Weights of a small mixture-of-experts language model, trained from scratch on English Wikipedia.
Experts: 16 experts in each of 7 layers, 160 SwiGLU neurons an expert, 3 picks a token, a softmax router.
Training: a variant of SOAP for the experts, 283M tokens.
Below are experts of layer 6 (counted from 0) of a mixture-of-experts language model. Rows are named router (the router's row for the expert), gate (a neuron's input weights, with its number), up (a neuron's input weights, with its number) and show model dimensions 288-383. Each number is 128 + 32 x the weight over its row's rms, rounded and kept within 0 to 255. Numbers have three digits each.
Before each expert's rows: "comes after" lists some tokens at least twice as common just before its tokens as in all text. This comes from a sample of Wikipedia text that the model never trained on. Tokens count by the router's weight.

# expert 3
comes after: "\n", "-", "|", " ", " 0", "=="
router:133100078152087119189131121080147109134081127073118145148077073171126126148086135162095103108171125098107127165105136126125116156088150142171112053149133114114163144076138173118179092091129172128145082110128082095189129087204136106177158151147119185073113109114114127140144136150155112116
gate0:177136150164132084124110093146119166126118116073070094031181109082140148101150084148077165146146166122198058088126137102151183171142209119133170110089110066108182095117098117110148132085115132120121114144128118080093095121156121132103113092199095034111116128101136156130118117208121121142
up0:147157154138155126143077127077172153123089140165119100118103137095114122149149123123134086113173112082141122095112100178131137138132149139163104050078174106178134220121079156159100144141122102098131077100163128120150112087168102122136117101109144091139127129147159194131142140130088097075
gate1:148096170163118154099165099188117127162130127120107106169144114113053092065134099118112128091149092106165148113167127154112137163129180081096097105099101172103133091113117101058165150105131126145111126130114119174116126130115083198101094147119170090144073074147109109090118173154208150070
up1:115141125120177131145167124152134110160158129151152112150076185091181130080147100126123129173144143140151093187089112113115123089049117086126103142138119114086123138169068104161116132134116146125162160126161078076065110125194089177141160152145146144176098132090139123146098092137139123225
gate2:162085168164143103159247109134181141136116118130183118085117133165156139156177136115158120100135145073174096164120192115112170088125125144162121120062106172074121077149171091125096087164027151113112155149154169155144131136140121171152107109160111157121187097118163167195151093178075170142
up2:142146154215124100127151119109125130121171114100187122165131122115130085148116159121135108105126128112152058083072186164141113082176136132148107152126112142113114099112136111101109108209089065113211152207154196169112183186144172111106141095117132136164247114145100098107065097121107140147
gate3:067151118127134097130108127125106138098149134134150159158139153094177172144085180164120083143166170128110089081126118120151177144119159108146148170125166114163130108114131121137150146061074176114136138112085120102195118143186105182165141166126076114125137145157112082094082119142129086126
up3:116107109124109145105148142101131106134132154112099120117107125121076179161135119182155189112173115131118114133159181143177149161139026091114153098100118138156161111078146123141150089145099098145077119157155088156107148156177072086131136117185101140079148117156163203164180116149131215151
gate4:142068141100135169165113130121083130128182201109126175096131168118105143180152145127132087174166093100127089126179120139099140189145111070142112135129120156167124146161101127151081104192143191128113113130161213089097179123119117119192118152117135178151153072139155118154149096137071088060
up4:155144211163161188119140155121165120168146080149204123073087118164141067128115131120088116145127121127084108095138161159154121079121140140165091165136134096185184088079108085102169157115106104103096098116157071164157115075126149063116079151123109127152122175071079141102142178188117164134
gate5:169127142150121128131147193178171117146068127107052146082131151180114127105138160180145172141166134082134094145141119130107135124169122117097125127154124137177048103095145101117040129108096116085104131143125126132130085104163090086142114101059092114097118139125130105097146127136155120060
up5:077164195121094155083125167141142167121141102148145140078123101168145158140114146152131169146206163094156138140151060158082144056107136150120139161119153144145102122103124143154019088130130089113097170115130159187074129174168134164183098085049116129071145082085152174139116118153133145118
gate6:195150131158133181132131113121148138206157163124117113170122120145140180129147164109129073180130142151157127074121124113132150163211127122088175148152146125162180124088124096057113106129130153147107168168141136092161105176135152132136181101128136165144131157109212136114101085115171158111
up6:145123135118086113057098126103132120101100088144113171136103111125151115095134102132189068148117155089076158050094104089100115105123113103166137151076226111138061146130143166128114126147178044146185161147177127172125144133114105056197159153113095212086090130158100091089174116199126097143
gate7:186164160122125124129201111136059138088111126179070101158117152146159120146138119131134128173144109135183116112146109073081119128077116153184096169175119133207113113139109056121139043151185148138163203097180167154166147176113132114112131081103128094089133103089132079071127088096170052128
up7:093130133171159083135041166114152114167106128050101159144075106093117156115087181152071132117147128109178155172141111152177169156169150121101089140162095118098145109123100165116143121170035185149150066165143060164141118106132162130120116163115142141166134133128071141109130158093164164079
gate8:155094117156201102143100104093095157132152122078114139087148109081133116182153124134118149156118139149128117075140138147120159156087136104151147133170132118165137186161151142030182112142155167109109090146155108087177118101124097127145142125127148104124124155176121128173130174142174190139
up8:107205124133200153147172111094161117096127164129122131158069133119130153108158093159160079087106137124128105146162116088124186131108120134127160059136145075120128124123117139122129135150087097195128154125156074128058143191115144130140196190134062100114105118050154150039015099112168083158
gate9:093116156150160154128188095149191103127135128098103093170107133193130160138138157109122140097117200077142117111128120107110089102123139147114123055096077106102104185162184145178148117149088105104141122128118101168123107152102172147185184074127091157064150149178147169096111112085139160164
up9:143190109154135098105125116114127150169124120108110090112099131162152161122127109140098124106181167139081145147147128140076128203127137139116144125124114138145105145143077189132107094113149084127173148071130093142091163113176079066097146128105093126123110123138149159149159128156124143100
gate10:138149241121087204161083195164129094130168088122157142125095126126123135096106120122137133105113175113164104113094111115127146151083091158065138145128147131074106114154169112146100152101134142158143127095147150099167151078136075085045147180119128105141118110194126121154145164179057105093
up10:099105106147154082125098151151150143155132137123099166111126114184135174125139179188140107151152143087148098187097078142100117161080198119180053151190136170097162090128180112141104111121127114090087126146100156137143099099111158106146149068139135155097096107129104123181080141071181127111

# expert 7
comes after: " the", "–", " a", " (", " was", " is"
router:130112106104033105207088123092127119149076102092115177156131092153139105153093154164108137147167099076080114130105069095149111165142122168139118102188171101128094145065121140085183084144112175100127134127107096117167065133118097119082164112124112181069137143103128092143115095132124127103
gate0:141147158196124093142126135095174201101114127076175088067139111104134110118173086101148170198081142135158093064147147158149184136099146118126206139124095091137181120103124138132161142107104123104107062121105108156137147132139110113093136109173123081101117140101119140118134129166082140115
up0:164121164138142152095121101126156138144064168089138099071151159090104117088155117115142114106172099058156154140095101158113135146108127156129134096110147084137134186076109120081092088106111120087131118106146140118152123087161117162154174130123130160137111110160138207083117088120098112087
gate1:131104125125115151129162066156155086107124123101117093157167117173099117151082079152064130142137141138183124103109084159145134157169194071124102132103134152134127135103123100113110177148150107134082153135129107144163064121107068191102090158147154040165177110170087119092128148138254114136
up1:104157120089181123121151111155155126199184122108149131168115157064159165145185153062127120122166102158133112151142114107126180118083140052181069171108104141123151147162093079134118183093154187141107144117162141082088129111134149124193168136193132143118147172128129123143158119134081134226
gate2:142094185176157112149217070156148147104100185097155111099104139180112123160169207107164120080133114093111116142110162124132142064141125119159102115098133163126112102103152109083101149150027161145141101155138141153141131135098134157155156148173121172143130085121163159202178117205101119134
up2:115160170202142148103179125091120198146174131109178127153134120124116082120139165126117120121158117172116086099101148161152120072129142124093069149187128133137044113097085106143068110202113105097180125194096166155133145157152110097108191104156142106132181125137110073159092109153115157122
gate3:085162094128112102175143108097081138113080114115148142163179116110177135109161139170149078167088108138101117105096114133127187123158125138172112149122115127128105141139115146109187136086083201162137130120059085070208141107121128096082110120135045149172109154102131141123112138139148115127
up3:160121108124124116113110122121119142119129178132101112089114133112096213104113103127170213079143089093165143123112144173166139169095060113137138110083113109171156143041155097121151134128084063112097126123185148138096138171170102120128113098155105106058170170171198141166205103141085166185
gate4:167133107126124199154067137160126120140202161122111159084171150155133119142137172179127106130136111079154118105162118132084112217158160141123150126158065103140146151200135102168146095184133177124092096105158191116123129104115091123171152121096141124088095084089126142114124106141080116134
up4:076167169141151124088129153173196101149085100143190122128098115111197113157122095086098163114163166132091161160143142165110129062073118097134156170138140136171199096077141120094171131096092142119108126098148156115096118071167106109102145109091171146171123185109115144087147176174119161106
gate5:157144121132152104146137145196088115120099106138079180101140131153123115083130130166135188144129105089133085127127106145095154142184106094098142131157141083177105136078134113124076143131085104132103105155104124156104073099149126151151118079078124127124125134130129150115145093168156089075
up5:082112145101097208117136106127144173138102178120125124142129049123122111127157132139109149115173203101209151105157074130098138056116161146097116190118124103103127159154139119164040109134085128172150147112158133195125122104187138112205149112093137107102146133118156160133121095110139134157
gate6:148138119175135167093174168119172132164123141109151128121120085144131159096064186118122096182115135096129161103113134150162188161155155129088117099102107153194137123123131133095128142168145150143134186215088175119150120174145100120119133101133087127093152100092210155115133144138183118072
up6:166133170116111103075115143154112165140095087121072140150148114141120149057108099147187087082127133125104149070107142123094104082114165090129119163097223126097074117136099170178116102149110039158135185124135108144127133116178129115172116128068083161126141126115095118084155129217104075165
gate7:183165161125146110123164125140061150126082052177142069121123140156137107160122136138181134102102131109179154122118069067104119166125143194148087131149152117200149186128117122132154099140142118087162125111136131143156117142107128143113127034152136111109160153112171078118194130083184062116
up7:074124142164112103149074128097185081127116131091065233128111096087136151106088157131042122139166118166159098169137165164171181095111093080119154135103095118106120079094108132112121146131096166174129187149102093140091119153149132108155141219136108134151126084123092138089080134157148160119
gate8:109098091190111105140097128129090156078166134114145172101125166121136124128125102163135095143100118114140077081124133136164169181070126191130169128207110091149081144117138115131137139137118138131117099173166112074127125112115134122109147162115126092139131194179092079132170137132163139149
up8:152164104094117176150139114079161125149111115126147098183103145159132146116172121089159091124105116162147122164130124121133130143132105107153144088176132145144137100111148074129131085120089132134146119133174093178054168183153127106151190148146064143118138197086144112074068087093171087147
gate9:119124144130183144165119134167188149145151125092096165154166128210062094135128143092106140080098137065125098128104118124159100150147120143107080115100114128097095156121113122162113119140086185098123141099130087126145140172128163148129126108116122153114132146139160134101123116132148145156
up9:181169120106107105074107194066126130135180158125136133151065155194188173137099079130134118063126144152070144120139124129150112123147119096122155153124085145118119117129128169121128127158149126144110184087116105112077142119152095098132163156096061150137121087157121173105104155131159144098
gate10:137089202101101151132076192164153105135177113125180161157137113153122104133109182159136164116102169113135090130109081141081134136080088163100149131164170149109116104110150148135171134088124153159131111126103113097147209129130075121045125169122083149134125119164188099155142227149102109115
up10:122126085159090136155147153164194102136130120091133142103143085152146144095124163180161078128175181098193065212072098126090117153087171102161154164134120189099172090078170118155065164080148163126091114144126127138170116100122110130157159099104150150138099096124122138124124128129168134115

# expert 15
comes after: "\n", ".", " =", ")", " with", " at"
router:111141131106118147143124142170170155180136109124180137123101129105165088102112130146144132151183139101117137101130068088134088173142091125174085101142169066147135143076132175138168096133163172108199163163103138058143124068137141127109152128116122117067186124087151174135132149170128140089
gate0:142136103147148089110118118128157161132126107079103097110099102131157124116134128127082112151134155107175065091184115075147159175141177089108153173120113113139144115151118118139182129062115159097064158103114104102079192153145074136098116108172085062063065150087137179130109089180138148132
up0:143121150110140113134091131093149088144115131146147079138112164069103147098171120109117090104156083110177112135114078153126099099128132152128089033071195109112122184112077174137112112137146148139161122117132151088138148091139159167137145082144141092124101146095140200141124161155127085093
gate1:117092147129120182082126110146137131160181105146068116143121129142113126141132138136117113128175106082136144093152138231147110173118155101132123121119125118130143131116113118124172131124141116111072112139144106162168121111115139203078081147110176092156132108161112142160117142149222085077
up1:092121125114132147137149183146139124103155135101106128131110131058153132123152130072169095140133146122164107182126112133122098147093128060119085181082142125094089165149080083144112162123119110125143153114138058081055134142198093164194136126191180150146164141120090103125167145114093132221
gate2:127117198144139095131214064177162106108125135092162125079117098206124138156181132164136125076166103078149109146098159098102140131141140171151081132112114170113099093097165130103108096129045134105107140167167131095140149134110099152124145144170102155123172097109132147198157130149136135124
up2:151130158181160118092131116120148115166157132114174154109172090155110075142132168153147115091150119122150073035068174139161142100157122134138080147129094153103082178065095091126121082207106072079176144197117124123117142144127117085094232103126119115149202107139107122105097108122090143124
gate3:114156140138119102133063090107135116109122111155197159134161146109164200150108161157101087174130112135105114100102122152186194228104139093194127125139174117210141094121120108113184109076106189094134157076055111071190165155153121155169155113162065088131127157153087156129109128114131093137
up3:134083120135134096127180119168132108166125187074095101076079143126103171150122083160171178096152073163162078114156139171153110172134038071104101114089116103146146156068119077124127074106067110135087122191134072111120142160181101087152079140129099123103146122147179193162195124118125221163
gate4:101125081107141164124076102116132145113163138100158180104197185097106106167085132122099129160143113110082152148132141104088098240133127128108105116153080128123151133161108088153110100171142145138098065103146191051105155125143101161157109192108110134097120058089161143140122136139027078092
up4:108178147171179191124118153137154123132106105157172077125110101152175037137140119095097120106123105133113119151150175147165154061099133131175153142179180162161198105111138115082203134110143199108060152149158074168158111084172155128129090103125108102171149194071116140118130161155132130120
gate5:155152139098138087112158152146126118131094098093094168106103150152095131097161167188180222118105106078130074115069107088113163150140154063105098102171136126154068128078137098148081106122058104163116129155105091088119056133181097132145145058080135080148132130108143114114137136149187048081
up5:069151157125098167136102083118160161134125154119165103110132082150125140167082185100109138097213184117153131124138052138118148091113106171081123183173138122107086161099074093165043112089144099134155164135146162182114116127182172180200103093082098156118149146117126157127135113159179090135
gate6:164127137153160167131154149133158095144177128108201158151098111132170168105138165122182129119111121149177131092177112082109172134176175162104131119158091123176134145117090100093170098132095171171099141180050197131141102128114122096121180131136110194112127108108164149133154138135173128074
up6:153124173114118087085100158149134105060130125110162155114125105093157086067117134091220087151169145099106149086112146095122120108147137139127106155085201123123036137154112146170129141178136063155141139124141141147124134159138106078169140147113067195116111120144054110123133108231129083188
gate7:199169131064102090115161100096123128152090106176110159159094140125154112156108127125182115157111098164185101113154096054094117145081128159151141133175164160117155141121121095126147101126179119124153199111180086101147138140150135127114148062167111122096143110111143165087132077081191068155
up7:064115147149166123151102166137150112131155116072114166102115122108156159116125175144074163062131149091144121135150156168145167100145121109103120125125078083137110113112096148126169166139071194126139119115106124163094077138089104098136100186092129123122124149143097118144141141128140190047
gate8:100145113169147076143119156108076172103159094065153171109142097097136107148156104102151105165080134110104089121141171114183191169074154163119156138129146084162151198128130151137109149165088132106087094175165137044136124070118143109086150130121130096082135144145107106124155141124174159140
up8:137185123158139125135120136126119086113112196119113103172134153129110169126133098126109154127114098106136160147133134109147144134172069122120133109206129127141119119131132135141111095112077121169211121127146110114087154166125108098149189143069134133131152147080119133070021061076169057164
gate9:109133139147149134137147105159204123118125073095095125142131081178132144136143154145122155064145127065130144112118160143127125142102102124110062115098128117054064154168151158120108088171088164134114155118102112123156143157114168179121143113150120179084124190152159182092075141133129124174
up9:139221054120116120101124131042134109138123115152129110114110160111182176127143109128107104130133192122105111119173123137102120176152166127103166119141139142115103138183058150122129107079163106076165155070127078141076123121171097088091178155088073159108102137157142124126129140149145123132
gate10:135148191149109164124102163151127119139170101153137164130130136167078133110100104116137093133133178095146081104113117166104141167072062154110158140137156113079096143158167135143132140120132119172131154115135160101134204139104070085068102176124100124101106139131108083168115141149133100136
up10:083140100149112107126125113111178114164135133149082173080127100191123112099162125143181104148122187135174074213111102130111111145100196075114074134180132122101170109131197099117118120168153128142115137157136128123105089088104128143173171071120138156111091064127143088171097140089177153136

# expert 11
comes after: "\n", " 1", ")", " 0", "==", " at"
router:150135063154128122162139087077177118163126113119111147145085106115137116108121120148103137128171135137085214131149110107185103174144156153109108082143176099146109140083182179104143112136162189099177128172091128074152100100161114106143146139135081112100177101138132137129115122161122105084
gate0:192144169129124069130114144104142164121095127095122083062180091007116103164182121108108184140078153047164101113161084102120160163128144076078114127094082076114190080140103125117185167114119167128087149125109123136097079182111075129109130099158086053099120146096088162119143103187101102110
up0:179135131112098120143074130060159103116135173146127105102127124032146143138167089121132126139178114050149158119137118160121103135147137127189117079069164076123162180072072123118082142111127106120131133094139139115138120074137146161111196116137143090128103128128129206108107095141109127107
gate1:145090110138041147108130101171171115170158108164068143129177105154064123160125058147065137119148089131184128115111117191127124118121170136151105121101143153167147118108147101058124129123146179163105131146136143160131127118126068148095115158122161031134152111156079131118132142164191119096
up1:118105161128170165120120100123140106147135097133161114155058164056197110089092132069121135151191129143117083143141123081110114147111100049147122143133141160103123118155061142185097132133125086106149143103115075081108091103172111131187161134168144172141166121132111107166146121088077131255
gate2:113083176133151039123199130133143127098101164080141143045144107201143117174191145104124108088137141094159127171124154120145111095154128128204120096128108167122099119148140135064108121100042174145175133125133171121100102154091104146135134131199122145119198096126162098195143161142098149130
up2:097165140173151092103131138047135133154132149112170175106159098153111125163131190121097089108158131147186095079095133151172114062177130113164109194195110141107093155102090098073089130184099075118186131149082182146089123160121185091122190124172122151155202094160128107124104107083097144159
gate3:106181103170121073135136161083090132108104127125186130162194148133145157087133174140123151183130117132105101108081163110130162170102169146161120074121148087130138178121120119075167157058072203163156118084073124120128145167133153114159142115184106130143118134183127148119086103168177128127
up3:134098135154128134102113156176107094147107147114075132115101115096101166130102117172148175106137120116146104152161164188185116156101045078171105105089123080155166126047137129130123113141122143124061150191147068105078134168143115088181071121136082148071157143176174139148204077132101167171
gate4:181120109133108134149148110108096179090217129133138145086141183091079113168131124136103105169160101134107108127187122176103088192152165112134101128150065104186138139123108113100139103180147136157088125090153175112128095127146101127213125179109128108131160069125179154163134105135112117078
up4:068158129163221160114156103158209125183103141115230096099106111149186077075138153118119117142097115121098118111150172147120163048081110109145139139133189133154146086129148108078206202091116192117093109136202118128128131105094162119164094084120127136142104214102085124112142157147129145152
gate5:168144129130088101155179103175125136143075130125104189121144146173095118103151093164118204120155135060163108100139128128119185131141139082076128128114149099171093126081149084137045129115123140121139121145101071130122102080155065122173094120138111086168113104177126132069117136120173087087
up5:066191185096116161154126105130145181124114124142136111108127108129190135104111108129084137143193183106172159126138045138146168094090128138118156133120167108106103150063125114174002111130147129130160152120131130170120130134178134143203097119102118143107147117120153138097118144170156127091
gate6:195157144187152151154109157104138136200173114139144148222141110143110187148166162138112094139136126155196157116134171112164153134191131150081175080149090138146186173143121141100150101139121151116072213178092138109154101159131142142110146128129085102109141154117194127146149113093170155088
up6:143152129142125106077105183129187167130089109152106155169149087102154127067100067102214064101137120112097147085081149132094145068131133101150132114087219166105054147119106134164112162163119055146160109107149155169094121098157133099167149126058049162120116080097092090108146102187143083167
gate7:192161140084094105107183088125127137093110084157092166120148150138146094154140116129147142128093118156180140130148089112098107142132111168162127094156126111149148164134136105118160138162160103105144161105145139130182090141150148156138133073177124104103145130134163134122139106092219026153
up7:090084129181158126176060190092129144161079104081085138126095154121158170127061189141078139126166117101156105149120134083171222100094150137099136158143115140120104081122084147154107130128066173131161113098169095167092138136120133081134124218100157145144161162104051108127145132136103186077
gate8:104096095152153080119077145078126170131117132086132143106137097079138135147141111135116125140140135175103152114091195096119205176082101120131139125158080099156088189146122129089147163128146123094139122146177143093185081127143121126083166138143155070135143155177115097109151151132182181142
up8:164158124125111121136199128128124127095150095138060130128083099159143120088139113185112084112122130164142112157197140101160151155126110135157142118167142157122087111147128116118104147123090116184138120124140072103101156130140126104142189170166102136071127131095140139052054053091164046151
gate9:155122129135196180120167090144177142123110094087098152143118108129126107111147138125131157123097131108096112114154126144120110153124110130093123120126103119106140177151164150154075149155134152099147136088119060145119127182104194157167121064102105153090108138145157137097105175106087082149
up9:133183104124146075096149112091103095103145134093135136159062132119202171116140106133102129111122140083057125182138097131069107194152104152136162130163177154102097138103083148073158105099144071064164154091100111124084116121151107115092158142080092128136166124141149094146092074215126158116
gate10:153131192131120141173071161139121148125179106138141143117151143125125152109091157122123101111119171130183089092149090162087168170086077128112163133135168124112098165119177126152136105116144080181108134145181129142137178131121099115055124134133090158096162118143145099158099164167095103148
up10:084146106111116095113101154150160126127120149155100169080144141143127157094177149151189094110172166123153105165066082096124110150080200126166062134172148156096202095164184108156097119127151161109117126170119146086132092076105131106145145123129147164094084071157103103182119177123147180097

# expert 12
comes after: " |", " (", ":", "|", ";", "–"
router:116190088117103144218100080123143116102088137074149186155092159118121131101092123178120121140151097108074126139130067127155133181147149198119153070220166127147125105071155133088147101078117149149124183155139101131143069119154103127097142130103121158063109148137112118188101120138093107115
gate0:204151131143100094093117119081130187181107128075116158093130086084146112083126064109125138148119155085162056068150086148176170149141170134099186123166107090134172136141117110106190119146077148106093099101115133070094118144157098143120118129167162072096111108124129138158138093183064133133
up0:179121186087146142176096110062157134159083146122127096115161148052089078134164132132132093097199091099153122069117086147150142119197126161201124076065160080159155183142114114151114150107144146144119128128164146073161145067162123131122158124095134142130112131128153213115119140135084135127
gate1:110114202149110187122153066171123140161173075112043117152122062152099135147081107177097151119143098141091148098135112173133198136126155120145139139112115150120125108096115115085119096109150127142084172145122148127172083147108071119110104126119204053120132127172112144141102117149146090082
up1:128176132112146120103129118121141107137130142136177117152112202124169124108131124097119147173211160136159079163132128115135102145071150070166123113130150137124119170159096089125130160132085117154137145096170081132076141120189112150211085138128142133083139141120122073125075122161084146245
gate2:098113146122143099140222054175170152082081146105104151083104107155137181162150165147119115121102121073108092106110123083115132095142101105181093121093101167073105079116141104085110157102071168152154138149145149138163089119113126176166124121163096220144137112137125136210125130178107156125
up2:095161136142144130086160102126154139167147117124157167140084090143167125129094182136141098113123131122103050062122117138144192097137159099111098160114116154098068163153073122144143123189162132111239125143139176162137155142109140090156171144142125160108183103119139080112070094167095169113
gate3:096161107142113101126116121087075130062128095133195123180150115101169166109110170146110098217117110132132113155139119143155202143100124132227104130080216138179106137129158104144155128103068207130144142063084136114175103149182088113111179090159091115127159169124127132136106128166146058095
up3:148119124113138094128108124125116123169114184089096129121112150129099208110147107166173194086144127134138117136135098202164082176141045081099129105100025116104195109048136115133166111118129105117115105144160105104087161162140129133148081120170101113083116136197176181149184141124099163190
gate4:121120120143121154148092107139112134109174145110143184079155184080079155148126126119105110149173133096130101103167101092113118218151164066131093090147083108151160103117101049159118072188180156139091118132137171078128132104151147186160113170140176127127117091055179126131157122151084126081
up4:110154135155150176117145111095180128144113086141203106128097087141165140150132083119123100123109141126111128083164165178120153063100093138155103155162157119154164131099136106140163117117053144140078129118157157172150160108111128125128096112100092120140129175083070093135104138175101149114
gate5:177122138146118104139146155171072110099099098110091194117155110126082114104136130205138214141140114060109110068149133148085129136133164091080117142186131108179087127075110089136042139079112109122110103173114110168112035095124122097169091115102135106130084128124163127122138125152155105094
up5:096139174089103186135102118118170164106152137159149131084123038157174106119119114145118098119190171121164120147143087160138139126105143131108114173155136142089120117069138109141050105102125112157096152115107115170105121147173139153197123079062126099116134129120151132096113135156148101101
gate6:146105124171142118130107156132153102152149105120140136151079108124142152122131182113079150138155110133154176122136144139123123160152189094101127132096085113177151121100148084103170067130086119169082171166137121126127127158171116124094121121135145127104170128099149109120176160098133170085
up6:166142109107097124093144120130137152135109127124136106136152077131139143103100109123255095129123130110083126067064095137105168118130105130126132157058205146115045159151103126172121154134134070122137153124150133129087110116127128096152145134143039173104114090137079129102160108204128076153
gate7:190191126134137131117173093153128082074087096173106104150138134130153112140138130113124087148168116137194147077143110053105106105100115162123137141164147105169173124156190145121082083152138142104151213105107165135217147125142098115074092086111151117071154147110161092102173121118143075165
up7:068097184147141087133074174095173126154138110063107151120117131100123154132064167140107162106126141161190105208107099190142176155143141121151125130122095141125128141098091113166189169127093176139152114116172079191027075168105162130146135185099094132147160140142100169137108129139178146099
gate8:115121135170155049110094168101088190103153144135153145105128122101099146130152106167130131164096116116098133103143178164158200197129124160134164143175125088171074174138115136103132121132132150128107150163154117076132080153136133132124186147152133085073138124168111111116137119122158173156
up8:095178111115114153152154121161169082148142157121093104126142092168117141064142142153144074132080098161101110144166136091175136108149129130175148099151124155134169078130158107135142095109104082164179128116145089134099212132088124112156187126133109153141163178104132162113065084108171081116
gate9:154159163090206137154137116137153117130139102090066181122110100176128125112111172130132195099119155078106116119121130113112094151109100117098115125114048114104092128140108164176133070130090156138131176049132110158157187157169178151159152145124068159077135124170151155070142148161139148141
up9:169148106126124106092125142061117126130170152122118115156116146182093154145148112104115125093130172146089085121152116130125104154138150103119176132153168125098104157142101156103147148116148105127175171095079060122069089142155093060068175153095096122135108101151170114117088068150105096127
gate10:129117204147132161139062190183138137146143085149190176157126166137081095150122165136151134130107128072134102106122151138100133137094110097109083117109119142088079168130180148132134108111128118157163147091153103063148193112136105081045145164147091127147102109188139139133148167141088125117
up10:079134115193107119135138163166146166176111118098135163108147127125125151111146173186167088123161180100150102167087098126096074144081137072138128166177121139122144081110153122138116155137160146094129147149134086140100118090089113130169151105166132186142123103148118144197098147099181167153

# expert 1
comes after: "\n", ".", "==", " ==", " In", "In"
router:125133115180073119183179080106119145190033115107148189160101148094126148085089160128148135111162124110080132146125098103111062147128122129118103097169176136154125168118191166086188087121121174128145152177118104138147083098159147170141122103125139142069148110125100107145116166119148128106
gate0:184101124194101130125110099109157141157084118131157094094166078006135118107157107146099171173072144094119087070127101119123162104141169075100137104184077132168169125147098126123143146090076088135074137147097116116140131168143132133147101129182114048093123188126131103137093121162090081118
up0:141137128081143128138130104113117147123116171122140073094097137079091105130127103120099118152182108061148151142100106169108154133190134142113131045076136070094128190061092096089057134156120111160141124087148126077163102127185117091136191140135158168125094140138153178125112117168083106078
gate1:142044140139146165123149101150139124105156131137076136131158080143111140127123080166123135130150114111111124099137164189103136142091181119157119144098129126183159090122155076105122141122136127127065121143154105111162052076127106142078118125100171097138154122145122116163134172145174115047
up1:090148100102227133149124126136112093138172123149150068139122215085181155115111119139164167115182094133119074170164138138119122158063129082153101094111157166120115170155114127140119138153152127117158153114134087088104154119177113113200148104172183153183159123113168100122147152126102167189
gate2:098102172181191102144210073131189147105114146110149106112102123196136147150176140136136161136105151100142141133106111106164132093131126179170068116099129153121076105146178093110089143108067145138171112172170164125118103102094123157141134128165115167114147128070153155192139116182106161154
up2:063140142223204152097144123053141121179145164108162134138153106135128134124123138168123130139168128143164087026107164149181121060162113092174085181166139156100091150157079119105110070177144093127189128214118150128100118132133154100089180124173127138140185122107131093105050126157083151123
gate3:089147149129133057141118098078115149070156129123219155158166119106092151113101149138077118180089097142099116114119116117170177174161111112164184130135192127181107161149114103130226102064080162112105137118033107091185136147119118134146103114119088157133123160094072122174134128148148090105
up3:165123114115148151102169127156102135148130160106083137103058151134126191139109130142183201078158068147159110172133135191153118154101060079143123083083121089155113113099157120127153115158107123116073133174145112142105140163189084101159108122182124123057130108169190169148163125151146221156
gate4:149120114146085173141106101120090123110174151124153155113113141126097120168141135118132086106154090124130139123181095157088138244133171081151141175179118119164104170116097083160148134157150167092139133108168165088067154144158162124192140178130115132147111096110163147136156138137094133086
up4:101158178136172179093134137161202138165104097090187114096131093141155108116135120152086123166147162130062079158115136147173140046116108126127108151165129108185130062176092133122174201088091172120073081115182126147132120090125114150098119127079161159142153167069102125109171157140168126122
gate5:143131164127100135128176151186143102108022124092077151093144127108127134136161148145125167133175129121159116079087144112076184128174119105083111081181113069206086109132157091158093149161120174139143160141142115153112087105190136147159125092129127098172160118148103088080174102151178120130
up5:074130170076080109095119109108164167141118119125126142104109078142184099130132145110099125138194185117144177128153030141113189114064111127152112189142136139125095123143113139194053104120116132140130154142130147198114139158189141156160143123075131104109186103068150171084103075170146104143
gate6:171159131144138140130178110174208091149141096091167126171150108135162167120104199135164110156185113139140143091121125150110199131163128176085174122115140152148170176136108138072122106119127172138085173196114139107151143150177162119113182142147110110111157123098173083116150117152174152095
up6:118104140135062112038100167120138110074126134106079133125128108096112100072128108137155072132144153112123109072115107123122160122125103113119129134070165156106041150120086134140102095173164062160186147153150115170104115130185117092124104141094038175078103092138118084105176125210118148174
gate7:159146152101088109111158105135126130144067103121099131166149144151111109143119121128160130147116139133193128144169104072085175130099118156168114153126169144130161158114099070086083115161132093112170196099153141141157080161137083122131132065165134145098164165076146107072123067122189060161
up7:098096138160174111158071151105166090114125136058085158128108101101141165146091158129076116098147116101137179100134142179165152129151144120132107130155075120151126093110125160125173145113130194148131125144153093128113161158104176157174145184117149132138127137156062114092165179095134147084
gate8:086113107165128124129109110088063188125133107064149169081161108081144087177139145163105131156126118160105098121114152129158176171143126133128173119144100096161109201152120103075144118139157165110081140161206106051137085101125119134085175141128123142120128151183127119146148122127133144090
up8:140191120105158124140181116127147055133145147095102087155132142148131145095158116154143136142123112159167120117158152086144190161130136143120101105188138124133128113172149125117093166102105118162192096125116104135068169179137131121130201158116102107083185117091126163121048101111143062146
gate9:197084150117167140152098126127174132120127122103082090125139126144125145128138178088101135086105208040119089111096135116157109137087133112122110128105097147124110147161175163179122082114068166140130105128128072145162145179110135165162153109125110115126149167162165161066125175110128144141
up9:124193117113163090057130114114104130128150103123127115142110144177171155138122090155091116123147126169088122125144141147124087172169120137160166118129120167135077131113030180103139150116171091068132156045119086151068121114147137058113149114129089157076146074136163115119143069158103148092
gate10:141150176119073162165103199128153151138184106150163149104089158126121088122131150126124106119108180117156077101127131138101160195076089122112114137153133154083098124156174146110136127091124141165150093110188132129131222104148117085044128175117093116166135108164144140142116243129141122113
up10:083102092134133089137129170143154155140151136153110187116137117175149172166126163168162140164201143110136105160075135111123109174119181076178097113151140163058175092161194105133104134147135169139102168143142160140123103099109112123117167054102170159116057100104115122158136120105157172116